From a checkpoint of a small mixture-of-experts model trained on Wikipedia.
Size: 11 layers, width 128.
Experts: 64 experts in each of 11 layers, 32 SwiGLU neurons an expert, 6 picks a token, a softmax router.
Below are experts of layer 7 (counted from 0) of a mixture-of-experts language model. Rows are named router (the router's row for the expert), gate (a neuron's input weights, with its number), up (a neuron's input weights, with its number), down (a neuron's output weights, with its number) and show model dimensions 0-127. Each number is 128 + 32 x the weight over its row's rms, rounded and kept within 0 to 255. Numbers have three digits each.
After each expert's rows: a language model's description of what the expert responds to. This comes from a sample of Wikipedia text that the model never trained on.

# expert 5
router:074108126059132159142109098151087065125126159168146176122091117115165109108117087080112157181156109148094088104079121148098104181111176093134167099131078102154141103184154166124148124117125156151120146069080171094095095145137139143161138085113081148112135125170075170129136180195069067095128173178151144148143106158095107092102179085177157097148124151104155121120153088126096124157091
gate0:155132109070145182121158077155115066177141193163097153100124113098137124091121168124120160123101172155122089101098077147107060153156173124150079100140145146136163118094104131165077133145172136137052143116144107097145176134130082125094112088131133143102130157132092129144104151164122119209143142117160154161159142140104112104076132117219099119139134159116227114126121058090108100130078
up0:169110107150084102111153156149163184130144068106123055135154148153124133120130172154106113102084121144140154108189138138154148086129078190086089164133135131105092212073098123132109107100133119102127102174155116119186097094094155092148120117158142095121110148080163076124165133095146103124182106097091105089141114106206150106154077120122107191106180165172140099179144172084103159117174
down0:110122203165164108144119188100146222118127110094169150128138110119100111190149102178154125134112107135147143131154167129135162124099091154105128136159128095138143122099171043166149135145106130108202164164188101115127100173112149124124136146138115133116107111111145151184073159131166133071090125209104181093109113107152187117187120156081080088182134139159108132180108169116130096155162
gate1:064125135105129120170109124141198103147131065135127112113150134108133172157103122142113147160131195066118091063119154126199097121117152194062141142117128150154106124122063133106186117153102111070136121076116162204138134107074148125161147108129128048167177093104136127180148149141094089153158168124122089071183095125130126144117135143072140150135134116176066148175126092118133152115111
up1:134138148101129148125117132091130150188166093127193166130158067143112150081071101174184098103168146125099093112135149142136129178089132125169153145097117143125084143040125106175079112162090136150145165140122112122120135159107070163104151095147078114125145115119040091158117109086091145154231149141105141088168121117164074108099084150126122163118165164101127121175116092169132145180149
down1:168127112144112112126131144161146112143194121142099128071121135107134092120084114151129147123164203151110193179145162106111121131081116099151136070143132184109109156062156091167076099192128131150133159096120158166153136040114104175135153126158117079168164164122069108101135106091145145086155089092198108155087161116175097055091135114113078097138068128120120135152116106123144096140084
What it handles: Separators after name endings. Separators and connectors right after a proper name or its final piece, in lists and tables: commas, pipes, slashes, surname endings like -ić, -ev.

# expert 22
router:113059128114153159179087131179090078186139177143150162081125118114171086133141124101155143202148145155101087110049144169107130186077159100163148138146102121155157110181128159115153123125090152129145158136090185144131125117117140112167107061105102149085184121138110139105141146172072128132148169143148120151099101124092143094106130098117215070132106174088142126084131125100130051133111
gate0:145050106044129113123184175159129129163090139155204088116133068173114185145082122155167157114141116119129165088124126094111122105112043114145109142121139095165127060087141183149124123114156185123161181146111151144111125157120125131111131132201052150114156115146141107106111059072137069130162095111172162141147078150128147109162161111125165175130135120108118125118077120098141137103147
up0:137154089176087122114173094142082118111115211102135159124115079138128158110177163064138121112154044059143097131100134136088065084082156135157123087135157180076096163157090120139140156121100099110094158079167157161140130159117126129161100115140153145065126134109117127163154146143167134088192083172121165106165118100176155132127065097157137165159099126176151069122104120106125107170134
down0:111128139121107144184159166083131140149064086170102084099100192097159095112112160083126102087155133033110082197100137092088179105122134126146094138126129088204175062107135089085091142140115056120115101136052157139155127121127138111134106149100102159137151119063127133118122084090136159183161125088152136136135133126173118116121150147133157127105153144098164132165171201118101147150150
gate1:108109127151121127140104150122118116144194112132124148129112123182156121039049110150118130092091183124109114125147141201106124123165101064130101085095091140129093153170152099107146135179161028064100132116131114120091122120202130121061095054125121170177128171135109101173171157103151117130148141118163117146136109094140151114077078146070112104108147156075114154104124126090120100121160
up1:129099131186143106130124153095155155093152108111154131130149140164168078090078092164147174173103154104104120123130169181111101137114138080145101039173102135149068152110113119090128099171081120155139085125137157147128167087128072097103076111120178122161136170132139107113134100139120142120110136086133088194128133106122155117075106107109148055090162154187109172102132051091109078165200
down1:077107142117133160143112140155068195148139086112191125163157077114109075216141119169087149106083104099107168125142110164157105081141140101133097134076097115080075113114132118118149116110098067084146115120113159101061098130144077108120179075099191087134117136128137151066141165124133085069097078160179090095142153162104134134123111149141145150144163186126118122157085116168099119114156
What it handles: Word-initial capitals, prefixes. First piece of a word after a space, often capitals in places and institutions or prefixes: U.S., University of Ulster, dis, un.

# expert 59
router:091092187097139143145134109168118092137127145150158149105038111111191078172087102102141152186149169111109132101112156157097114131112150102166130069105117095139163115165174143139149130114124158164159111083126124075078144113113182113203082130125071134082182123169100172081161166126134099105156178159111200113140082166101117123104184118130133122131100183139166178098148125114092128171122
gate0:105117151123140149114112134143160142089153162128104123111139032119111143121128122090199145140196180122104164168139140084141064123148117144135128123148127096148098107066135083154170085115153119101101154130141081142120093102113126194093078127152159209103139169144098137136126079091086130104186171127098080145119116113196197107181131156118073114157102114057108136186109123101161097156154
up0:102157136132164128149065141149097170144113149118102128168095133124081102102143146124093145151129172133180063147130133178123141205121115114126159128103059097065160139067207101160144129131142140113150165102147111110039139078119125127096185133110173207096134108134191077133165074127167110127159106122162112165124156135109077130129178147109137111096179124161075103116105155109107079159134
down0:096181153190164161126131133120088124118152161106061148121045156144089123151147140133150102071128098124097118161156116111152138160082085132098152165113117147061195153118128144193150137133089155100186132163163107137097167116067159174131119151125116096133178179132190093134142114126153113135184109064132152128075076146127116137111152114110096106150116132132113175103070140122131034140076
gate1:184131163124110156137135174132159152128090112124136065161080148087171102174160111100130163127158161091129178121060158138118101166144098202123130156104163146100120115152148155156133102131055142098143146189130158184134109106118160145200134114155086091099093142134134108084147113128148081146115117104160246120165110146139153111073077094131140059101052158132145149128139112132099118140146
up1:109145098176071144200147070135126069126154194119140106150115081127122120072118104098116128120101119134095135120134120062119179103151136133095135161112127127110062145139114146120135110107104110179059073162101114110090138103122143154128152121118132153141131169103075190149107154124116105059079177117118073135131054081096100097130135131118155119212149176088128118091201199150126109133105
down1:199102067125123104143119141173109097110134161188130132170092155106175064122151118134145132157142108102122141131110068155137073095131163111104146152073128170135132151126148149073145157107160071147078079118092108190121135166090169164142131100089140130172100165109142094091203063130145129066094108172173087143182119145118090121123098046133120139120173158122168125118138096175087112128148
What it handles: Middle name syllables. Middle or final syllables of names and words after a capital start, such as ory in Ivory, les in Aylesbury, th in Cynthia.

# expert 31
router:097114162100139164157138096133105097131114154154134138109072138111149079127113093088138148185151145149092099148108158110112094191103139092156162078153089115157175101133143192124144122103120180193132149040108203113055116136117160122162132108107080134111205105178104184135150168121128081115135167160127172135133097154085117071103187101130149107123111156098154195109142102126095117173109
gate0:136149116140168090104160167087132093193180148155165095139113140153145164128104080149073168154080091083111141089151101093177194144163117139079131119147148161140102151100128074102094133133124123174108112213120146123185072128130112125140140091099099083142101104132182097118121066145144160188148113100099129134135097156205136128121079139113166176129098070140114059154125160146120113068103
up0:141088158081093110197150130185102130130092059171121147102144129117084096158078118195147170104152165134119200141091095134054147134129144160128137140149141129137149126102113190119117117166140164106105162125141135151092142095104180125134101136123149116135201146108106160112083189089106119114157153110159136153059092124063146148161167119157184145150099176114228158138136096126165105146101
down0:122092142196141172073062143097056139049186083090179115115093084156130168171126139191170054139078151138160118182173168163141165108133100112099143095147175147075123133130133127152138172142108113088084158119140093153157096137128085142103132153171116156101131118150124117111162131117145121127124108175115108115104145124165172154067061131118107090117115163118123116158103119151178068092132
gate1:128066141142114093160080079138092177151076135144097137159147121102127105195121136164139151093130115136169110143119138173088119135157121143142108095183142077145167098169086144199100179137124171123126132117161099130046165107093094186068149149119123158155182121200143145159130200118090100073118134109140146197107114136060123140084134087144131156117123154108144100147133142174095073137161
up1:096180084085088179129094167153137117072141167098149179075064109121154111080139154100146125166127127121109099160150111174148077109126133106108119124082142142105135088138124111120146126118085061073128120146144186127076130168127145128176111129085138130116074129089058100105161137127083186128095138102149113087141135129135040106217130140159140094207129132151176089098152108157149096155121
down1:143142086047102150178110121117096145148098132107173125104102146153133138198151146167133076137097129116109107130132100159139112098131118113111085109169117071115106089114183129158198089128072148097151126189181101163088154182109179128183145076117117148130081196142135154087157157156113174131165188162148148154155071158132149126110172084086090144170085111157117079098118129118169092141103
What it handles: Personal name fragments. Middle and later word pieces of personal and foreign names, such as Ál'v'aro, Jos'h'ua, Val'ent'e, and Byz'ant'ine.

# expert 16
router:097123136063120124168124091147100082133139196157193142099098166095130088139106104132124110168157190119137110156131185171135089108106119088191145128152087122154165108101148145154173108135083193198128134113089161113066108121117113128133133083132065119126176123157121122126120145138130075040183173178170157151154084166096081099094182105125146122140096161100166135132132131122131128179090
gate0:107081163144157119121195089142083077148113142148110091093144119116099093111148154141203156141133114178112139138137128073103086084033176136154145111121109171064154177144086119148114026178086139151066104089127170121185121143111115122132089131126113130113110191101132127137128120119108102154135129139218146110135119106146111148137147162151081083140094072096123158127137130140123066106159
up0:131112189189103064171139136133123112130085093126196091195096138127100057112159076155115102072106192153082093154161164118119111135146121100106109162151116139096167108049106122118126163156114172176118111140165106116068121140129088169106080061117179167147122134104153092128126129149176103131112102140133165126100118098104133167092151121114168197132144093134086105099088124122122134183185
down0:112104130144116114082148200180172119141108078120185128100112181117073124139118072113068186126131131142135074094082093100160137109097162147084104157192177135119130133132155127130154107114118115147135149102143124083167145103185092172114182187146162105067071101138073153133145129115087172104140141114208118088121122140142165137148153182116115104179151128091133069121117106153128155187179
gate1:164128166101132143141134146071138111173173167146128176138130163163095110109125127214153145098089173122145114087124148080115111112113040134200188105111140089118081094152139086116188123101136116163087142069098132063121093116175148138122133124079119108211179099119115064136141069132205115141090140143159139078163102158136107141122120121077159121121077145103119130141143146140125162148139
up1:176174117051151100113103135114169130104100166167167099104125144078122144095148092135105112132118205120145071073161083159091141113102141125147156139111142144150135169113156133117128157059111164151074102141172156092135112115141152166118054081129113115153169169105154106105169110106159090131115101144109211126208187131175120150088095143134123144142123114149206151109074123112111140192150
down1:133057118105174114137099135065102145104093145144049049128101136152181102092146131135052177136140100133104176129112199132132122131137179112119109111102095134134134102151032096131079135143092089157129125071189157120170117105095173148142133123079122148128066127145156124127124107135114176109141080122206117088080160143140106153112167117119150152100166162077109119130171104165149117094123
What it handles: Mid-word fragments. Word-internal pieces inside ordinary English words and names, such as ce-le-brated, cal-c-ulation, embar-r-assed, tal-ks.

# expert 47
router:108109114103142180173075104160102074151152126168130155101110122121157084116144117113146179170159154130095094103074145155135094158079159101144134135138053074162165119151153160121150126103070164153145154118113138151130092122090116117161142090148094145124187122151090103114163160186063099098171174177151126117133079162098108117149158046159175090140098171110137158135166118072114075142062
gate0:097091176197135133132128114089170108151137115167080125134118171125075122103156140118101135150082109143110150144125156094089087196080062074160124146109122060105087179106118104114078154160114175128165128115110160127123106138143085193154124110144151187126129131150139073141180143110129093115144124163145143132131137142159119163188143092144139096205168164165094144078064137106224144131123
up0:191139108084145099119047199163075101117137118119124125109135123067158187111135144080146083103190110069148047129179117121103140067208135142117110082111082131122118119053151159153164132140112119103151096127112108096130135175097124106073141107097112110097153151132128158145097154097164142112124131131139125148091108162096117163122110101075117163055110089081138107143127151152061158117098
down0:170123126169123105102100140178173131173146135173091106128136148121128185115126056113154075129115078170166138089181145126105172155101132110143169115167107095114122144150147101166098144146108105167157124144093172094123127131197198122137150206126167037098165154192105096185065167141120172131120131123133146093100098148091131132113112139193113089147139097108183133061117136121140130129171
gate1:117173126102117143160177198108159133146129199057106141089126193145110156128144091112102104117106142093124127136160128153148091108106136150117108128098187071186118168142135060149131117112094149162141100205063066165163127144112062131090116151109132178103092183112093118155107124170104156129144142132086182143148165103148108123176094062126155121122121178093137146147115104150095063123168
up1:098111100131124143145119078150086154134096110180112203160165094146168135131087197107105126118141168165113181105137161100101116111191128103136132164156144155101147100118135129162120118132171105082161188081156120087098117141146111138112174085086120101119179163141160109185124130125091116083170114131195057121097126078107170169092143192168066111076188111114154121098102180101123152152112
down1:122161169160180142144118067128129185129117071134128090117139125112129109146107079139118142153168157100122120127175153163127071145126142127106119170126106118094170146137160119161139178168125129076245129122159131110114125126191110106152118147107138171051172138133159170174033086104103147072120143128136187096118058128160129122115126112096139114166143032168109122129140098164104114143132
What it handles: Single initial letters. A lone first letter of a word after the, a or of, such as s in sash, r in raid, c in cannon.

# expert 36
router:140120120105140167165101070169088104135128150177147161069092135102167077136127097125160184166150160146113084130093165179115072165080165150174152145167116063169148114191201138124148110107122140170168164108095177128134096164124125147132105096118129125071155129200094148104124161158108084086146154142153146118163105182063123116131148118152161100168136177092157184120170103113105095136109
gate0:110120109174105108179100095141094171152133146116128136174074196082179091160100097103133137062108118166106082132131118180133108150210102086101091168110083128153058143125133126176133147138101067117135171170086102133163102114128137140183129116050121143140149144101159138169168102121123137119167117164183130120108128148087072127075137115103109112164132162105152101103148129232117127090138
up0:066131147145111103086202158136142120075144118104099134145119143130127117142070176131089046130080134121121160156204095086125180132151113057117135071125109141134121146127097150123148152140140111144110116089126151181112129082161106089104168097169143086175092103086168134207138154133074166108151103100098091171067122109113129088102130114109105109110111081139093109144077159165139152212137
down0:124168103143133100172109186105137186086136160108155119096149103110148134136117125122076123093118127110129195157169146070162178095171091145110131130206132157053132158042078116159108057136126186115152144164105133137100150090099136122128142112123135098123072140090166131128143164134126154101125155106143116111108112144158206107070155143075135076106124077174084165088078158184137118143128
gate1:103100181115159149200135206101156093189200118191148123086079107128084117185074079109136182168079091136116110112153132144133152110128112101106122151104125077115073148116160135097160124158085139131147170145107133127116131135132063129109098087155142137089094136109140090148105053125182110173183112109164134149159178127105106114148112057138139145050087156143127140118085096132143140116125
up1:147115165069153133150186142151107055127154147134122125133092112130140169148086092150131193137106139139056160165094138133108093145154117116126117105197139103140111098122138155078133095185140107149112192120164118136150119122142184110100120020139186122188088090162179155085148040139091099162131110046107117144091124146115135097142126108133150110150117167127118190164127151154119114094126
down1:114118171089105134150144145115132097162179109136108144133055100174099145080064140139122126166091113111156139098132102162166143168071105114152149072125201126087121205131108088097154109142092088161144175141073117088150165146144177102136080118146155089096127142134119100114163116175168169191129095098132149044088132120171073092113127096124125138146132168146089161150088081141087126100177
What it handles: Digits in numbers. Digits inside years, table figures and coordinates, plus degree, minute and second marks, as in 18-5-6, 20-1-9, 4°4′38″.

# expert 32
router:119112123108133157151064112182083112179171179148146162109099144134180113103131094120138143188134129114101119146115182157099119172127168131139133092112079097138132092146143125148217137097068170115155184133103188167111083120096125122161144103084097158104137133130100172100146161130078089085146155113184126149121084192078104124117153094158132081110113144051166154144173116094076099147074
gate0:067133131137134126093117142108115138090184103078188126125127084094125115110141151163117119076090143162117138117160097148056142142064151104091086098129092190110093209095120110089068156131185102127126104124113127095177114093113070130089094113090101124144061151119113112175099157113179148189115094172078098119171127087129158139144119139134113122096145113137129052174079131151156086143086
up0:136191156136110071122116165076163184091098150106109111087142123131125109101134148143098129138114077116124155190175116123175158075117069136110116120130100129123095144070152122097142088141172145104133104143152116094096117065064146090127132178177134115108155092134125112144072084131186206110132102051066110137100127126129133098131167150085207130115128121153091165098136165161145107143207
down0:147103098062107156164123128161141079124105121146112110076103125136118119082116089128084117154173142109120160059096117072051121127115141170137121157065134134177175079087169116152138146111121111079100174153094110095113137132130140131087177054112122162146096120170156159101091097171109124113166117151180094167190135098108161150144078120131107113070152145148164080171176060096147131079111
gate1:147152191123157134132076151143117174110146156102097105105113170081145162158047142125142110155108104067144127126128160107085138118170114116146102108112137076114083086175109160122165101066100140058134137191134141052116163122135155107115107094109160126116091162109148159106102123155128141154071107127125066190114117154099144166058110112161175104151115168112065116191165143121092095154188
up1:100099181138144139147124157143171137120132113125095083076102047131199135119104130172172092128130080116097208086100120093098108121105113111106099179118150152129170097179091090177165161093109142143102155145155112170119172169091143164120181058130144151109080171062144191113116168099085133125107167109152081103106172098153142089094086120123158133131081174124140143158090114113114084145119
down1:118124114084119150146119156196127125149128153159123121111140095106157148147100156120158105086129119102112187123125050074075160136127124119080168101052094137104090145148061091167142109156095066103159169115146129080200107119135187141189111172177144134136110180102148139118136160090148138104103102182144106158145125150164142153126067135128164099086142098113119163175116142030137091157099
What it handles: Word-start consonant pieces. Opening consonant pieces of words, often after the, a or a hyphen, such as p-odcast, anti-t-ank, noncom-p-ete, ent-ity.

# expert 40
router:068117168128163164194097111180068114151109130152155151081079115119138113106092099113152185177180181125129107123144158151091109179106136124167192152146114067190139119166157106137139133074056157122199172113110158125109088150110135156119121104099088181151150164128115139082133160152118108109121151177164177104165075123114107085112150099178189107134112153091132121090130114113088092151112
gate0:071070113115164188140096115117125136109170172147103083088121142099064153046167067105137189177100096125086102160166131122106189070142114105135114117159145145099067085156128135082098094143162063125150111081133158139139074099111105069105115070045138153069182157149127125088124120105110105104099139162106144115157132093111111107147172125120133118127094102086106122097120137123120101121131
up0:117103084127120094092151099125092150140175146131165128135088091144144135110101082122173129108151134158140156126094085131130079122117128140139133083204143114137158132086155100121157140110144130111120090107109066112085139167123138119146173122115108108174158180089115087073099134127154167157106110137080144115149090085145209151152103128086082122071066125100133199101109140117010068196099
down0:135173062089144144124119151110176128126140099170128126183077065135159166127149128162205144120086128110143136134080087167139127187115077121089129113132118132081201109148156092126128090153125120102123105089110127171036156091079134106152138150133106113116102127175149122132148128156136114169232144119142109103132102090151115165173184156117106128062122133088146166144092161129122072073093
gate1:087141155132141098112138146140140107184153127118104097165053117156155148153107066053089217115077133151190168139169116100109134145059118175131145103152157121147127097117142072143157162043086117134104069124123162151149110129114152076165090130107092120114100152152110116164123175189096148174152148143151151117173120127116152101071122163139144109092178175089125099129100072130168098126120
up1:115100141181220168179140133091097162148067100115185138086152153133137176117134145139100130096141081101135086188157171082102109073132139092111134146095146101153196134097150086144175094108112091071131088079134134076142146126121140127145110104151130173168108226169156149113118164109117090104108104136127163077111066147117141103127101140153060116105156172128109098166136125103111157165122
down1:072143136110134185145214164148134125135074155111138118129120144140142078204160079096138133123040119160115091117108124079088146090104086118069140044096151126114137201047077140166099099118122138189127118046077157126127117086125134105118079105106111123106128098150122101120104173108162132070158150127111089099140163163139130107088146110135110121135114142172105123173128098115113128117151
What it handles: Leading digits of numbers. First digit of a number after a space, dash or parenthesis, such as age 18, 1990, November 29, 30–27.

# expert 10
router:115106140127139154155096073169094121186133151173152151082132143098157116135118110099142172193153133114093075104106151173068099157084142109153177141166099062159144106151169115113162172089103129152157174075124133108137060159144109172137112104084087160085154131129161135076112146149106118093176172182152155095138096160069088117144129076175157105148138165080158190087134147134130077115133
gate5:157118132162147148127173124104133093114102139116128139072081061151160088141127115140071160172139111095118136121151119175159104128149123166123146120110135162178148171188113095133111098083134135155152154168140170146125023176139106136105146093171198136115109101129094157119200166149165125110072141078158187141173116065159110136130146102149144106153176076162105227132140136139094113111158
up5:127120135136139111180126126141105133101109065119184107082135077155149134103141055098112135155172152130160077106038121085142089175099102134106168140139107146204153123161139141175130141124153102160095168150160125132162053188035076131157158074125110166120143172102137189129147112144123085148143134150133134110142137114139121106125120115123102150132140147136040159079092125108169143128202
down5:081077114099141170095141119091156154175166112089108119122155114135143149169091084078134102081140078123173158132121105152146131103127107077131110214124129108122151073161065177130115069123189136134133130135108081199144182110126167108095194136101133069153213125115189134136128120068104087125143128099109141108126143151137112142073148140112164118145133137135182105045141124132153098129172
gate6:076061152114123139133093097126159147132119175158106182079089167139111153192069107133158091127129124161144081125132112141139136182136093140118130185106140166157100148115095098131147058133100109142103216129087128142142193150110136123116130160175126171101132097093173157181217109092148104114068048127088104105110170120172099139121154115129092150119146177146130124140126154117173090080102
up6:185151143106124184118125162108161149161126104154198108193218156137050114123133085167114130133144130167106174096117173104095143089094143199196121147094204141137118061127126130106147125086161163144168098129120161145201121118100111152119123111124101145132092137135106097139114102100118098120172134193185144121162119163132129124129187149162192161112146126091175078125099110106133143142152
down6:093151187081126109097101109113163160105121108137091137145138170164130144076113144116049146159088152120118161194109150130075135130115114112086151151129077108143145144132178109105080056134135167120105093147147182097170057116131109156162126179109137130138135140143168039110109109134150089100165153062188120157090179178098114135121183142178130118087123124162179168145122165148110110113185
What it handles: Digits in dates, measures. Digits within numbers, especially years and heights or table values, as in 2024, 1997, 6 ft, 33.0.

# expert 33
router:114089141106148145182104121152108069123139196183112169106111123127185077098106096094122172174136150096099082119070161157095126162082187128175179105168112106172132103137138134125143117098085147141138164102102171163140104122109136124156118077122124142124219136158119164099106151163102110159131169159144133134111099117090093072123176069145185064109119153122146177081166118075126090120077
gate0:080119132110110124167138106113145128130123144184048162136153141095110150140107171131151096166119192160118047066130161185170121181161099111108136076167126105164145151122126149114131165066162074078189141161111145140132107076100108115140107147110153132144112097103163119101128116140163150205086132129149208194160161112201123134120093131149093154129089076117145113127172105158122155122172
up0:162112143139178116145192140165175075175097101202097169096187103111142140087099138159162112120166176070133119143135126120178084134166160136177106136155144127173118087143151169105169086144054091148142200144073130145136131092120128124147174079070134115127125122112137072119144122125133150177154184089157119166134123123156073165147113076154133143091076075184139132132140143094131110143088
down0:133137141075135099145160177123111065141153103172083128144151140072103138121081174117122097099155125137181147090129075121134090114163142137202131167076099177185150103132125161147184128175125131169124113183116164075189084098095125161078121085096151085145056139147192150177155146120107135160160117168096082096158146133106100131139078111124128148129113180109136124113158178163196112126130
gate1:154064108107104142107163179099139093171150081143125138124153174119133102189099083092101193117138175123100158154110099130175153140179139101112125141129166137128126055152126177073115080172123124175159139119097163080116104090105110142147135077158073117135170058119094122111091158129064117179154187125182078123107135169078080136125109096121166141147111077074137097154078104149125138131117
up1:096177160181081135104129133129055125151168143153106121172083132127082159142157160152157116177106094118054044140104096154129156111145141134151125114104143162160138138113098121168171121087099154168172137110170062119093090127150149135118156138156132134094141098113172110137117145086113118164127141149139162180157130155124164097102160129063132074185132102156042106043104122143099162189160
down1:120114073048110137160147131115131076143112179152117139144129140130131080128165099070152073128083193150165160096097132139163174105168125129164129110148129120178137119123167149092147115137146110140097157126072182134155148086152108126076111167095141117198065147148155131104116178144112153124133116122149077157157163047098134157115077126112123177092033150130174190105117160102110171128101
What it handles: Capital initials of names. Opening capital letter of a personal or place name, often foreign, after commas, pipes or and, as in Bashar, Kriangsak, Port Huron.

# expert 25
router:103065173097155161137102059143108106126131175197139159098117115113155097134118083090173173183145118163114114146123142168113130132075150103122125100129103070191166113140148148110146165095127183161184132099101176104126107174159132127174073088133119193090180116171092163117124127175138131106131173133133163129139094123092114129153165124116211098121097182114170186110165128100095100178127
gate0:099150170133134103070128127108135104100103116142118109100146159099096129112064126104162164178065131134118145126125163083057104096051129158156166121099135157148105158129015117160120051089103131144145120102119088119096136144190134130138177119160142140084131144086136143165117142142152143145123082205092139186200076087145117117101154160113115068099102134106123126104128087114085172133139
up0:144116149100065134146162135144153112134134112116136123096105089072117151093086148105160112112098080108172123111086170118094151135060117159140157108092117106160125139089059077095066125112132132132126137094148141120142109186176138098178107034183149169090128110125107165124071152159122165112125137200180147172128079071111177147125067126121108074133081154090115130139150104158127198108151
down0:118179161117162145206156147161119154139100153188071112120115109113124092121131138167114145101156113125150143085107147105119102144138097140104095088110149082116021130147134124192133103094083159098146108149163196162205155047130134082098136116147153053109112124136139162159115067172133116143123141137127137125099132135133155151121115099095099185180051101133096130130155120138082172140186
gate1:156103119088133158098077155122117135176172156148095135057189171128121106160060159130147076103115171100110087197139146166126128113130150150176103142096163118128190162137146177121154231164137169158125098133084082157070103139100116122092098149134144090102137142125090123153135139091176135143151132183160120105119063160097100139112148128100199118119116175085081092149169107158116145111125
up1:138176100134090190123147087115162100132110092179125151121136157095156192137087156119096094081148135172145122147121156164134088138109135204137170181108058118118184147076115143118149042159103157180100104127132108184110169202151095088073071169129112127119111149119100139143153136161168120121092140164129094097149185179145150140137176133127123124111117096101090103131128106178188151087115
down1:140096151129139097137135198145150182206070108151178177112144139117136167161154193119132120123056060166119129101137176152115074101178134172143097090140144114152171103094146118123068147136178129143162035141099109138095135160169189093147083138115147103101086143121080124129120150140144118116064145127147141131161131136128093126153150101162085179161141150162169153130157141140078174152163
What it handles: Dates, places, codes. Pieces of dates, country codes, US state names and abbreviations in tables and text, such as Nov'a' Scotia, K'Y', USA, 200'7'.

# expert 2
router:100115161122124125117114078161108088140131141137145198083112111098173109135104100122146144150163180116102117127133128147117100129108139086176166074142099119158199095138152172151178170119108139155163125111066199110105076104116147091181100102142091118118177141147075127129078169157084065059126150127138174118160107195110117080073173103132142116110112132088189131129147100099089080182099
gate0:097119156092179093162111153095125192123158123135072096114138129121178101110086196128112141088140162112126148121154142133106123150093095184146100080153141181180111114110148127134142144096144097104163171151113153140101101179087077149182109157150120090113106060084115158080066155160164179109120160142105124096163133140115132160142164082081114147115081167181123110223168089093183131143102
up0:124130076174089115132124096114125043128147109145211113152136139094129109191150097122178130163097107129156128196113161115180147102171175179084130149175103109118128083096136135093105103117146115099100140141219064104131096129120108175120110099156090185098120114127146118100142129133146084189162096163140153182114147134068138131100128176095152139150184107139133159085088149182110179101139
down0:161169105152124102076102168137072147115077160149193118127143148091089135162117103171119151150114123148148113160158103139129087116132191131164067164155146067143222100180144107076109174133105170094145135148108141060150137174201143171144182134056113135136051110111119118118132119150101171093150124108125084126116102155148130160138181137146159124123170101097149123110126147177088170166146
gate1:163096150142127124045157147063118095152107140156129054177165062144150069166135128122145107169165115132136109138134068087090116116150163149151156109070137104171135159129110136075092108080170136107105173176047132084124148124115134132133144125135122111148184126125094131103146156182120138043077079143118101142129155165111106139077085143118159156148128185101166109158144121056132154089127
up1:147137156112078140080138119130151099146073122111188122123164189139080102138134145161154100156215162114115152103156120135157124131090092175121084124131135051108146141104179115154127162167121122141152115138129108144149092190118099184123114146128110177113095111105146111159124151138183196062112187096153174134136124110148098140071158030125110146138080138115093077095080134134052148133121
down1:112038125095080194137166178177151174094129144166090124139157167154084107199126128104109118140134124119134123098142124148143090125127133092138071174074106169166109125141103141113152150140122036156103149121163102118121103148143111159119130144097099111145093120163171161115137164132168135113111112145140117160094125158155110202151162119154127135109169201153131093110119151216221135190129
What it handles: Name-final word pieces. Later pieces of proper names, especially place and personal names, such as Jod-h-pur, Appal-ach-ian, Wind-h-oek, Charlot-te.

# expert 21
router:105099139082170181184126089207080095155127156163123175110113118091135089072128119104177167153154149124111132111074146122124060153120160095158140112131059124155145117143118149128158131104073160129154149124113178180140081138090115097158100116114103149109192126118137160093126160168071087106138122159154117140138102125104071109123148063150172051155096121097172143130155121075135051137088
gate0:155100071096094120130083144118129177118086152142101155153118139110103127128107131038125147150117101112089143071123140115141125094105102088133088147071110133161069161065082095054069181155109129130117123094114091125094163139091149128115148135123103125092159149153123148115090172234154106176150149150118123145119149119141179080128173121094139173106081110110098145157153123119093169038166
up0:134092128162153121142114098154077151152175126080169124099146127144094086164143132197121145127152130162180162109131111113162131115116183102098137174085142156139170143090149062135124156054140165120123143190128053174168117143121111162158090131142158098166116144120147156148164112139108147096177136121164124120116108173108092137070102123077119155128134224079106060079064083125141070117132
down0:177118121150153079096168084104127131146133150160034139109140124138137161102155134101112129131114117095134097146100064103111117099129088154149207117152119113123179095141064105158179130183121172167159108100100091086145132095119136097111091140149145083199115200143088131166104102097163115149071109116134143133195162076154123158184131150134164166096103129112147138092082181096137091096071
gate1:165119137097179114123173153138116108172091166121151136182125151125088095176105181122161128149098128086137154141121084063160135148117133125111149076144157119087090094104070123111118122094116055162124125194040125183119150107123081108187134179140104116146109114166122146109155105177117160125182134149106144108194106153128154173207142109101107143158084136133158200148158136156187123168110
up1:125143126034170153108115135193196109176051090163124125106136160088124121134179142119140129178112180144129095097124121102160109154143120119135142078136110097138181099099102111144163146115109075127113174126081135129155096084102070110141124197077136096171071130122150153076133145188164113121134120139129107157154092128122154167182116095147074127101120147141167159127100113126125100192221
down1:128055154107152130106118171161134159223128151112139147167098123128129100143133176098124143118054137129185095112086123092163121168121084155173150064067141098108104086106141126183190158108135118145104144170105106144138133080111141143137079084109131132132142175135152187139164129154123109181111106081146085140078144109081131119159121154161119169113167103129117143210121199139082190132153
What it handles: Lowercase word-initial letters. First letter or consonant cluster of a word split into pieces, usually after the or a, such as l in lots, s in south, gr in grain.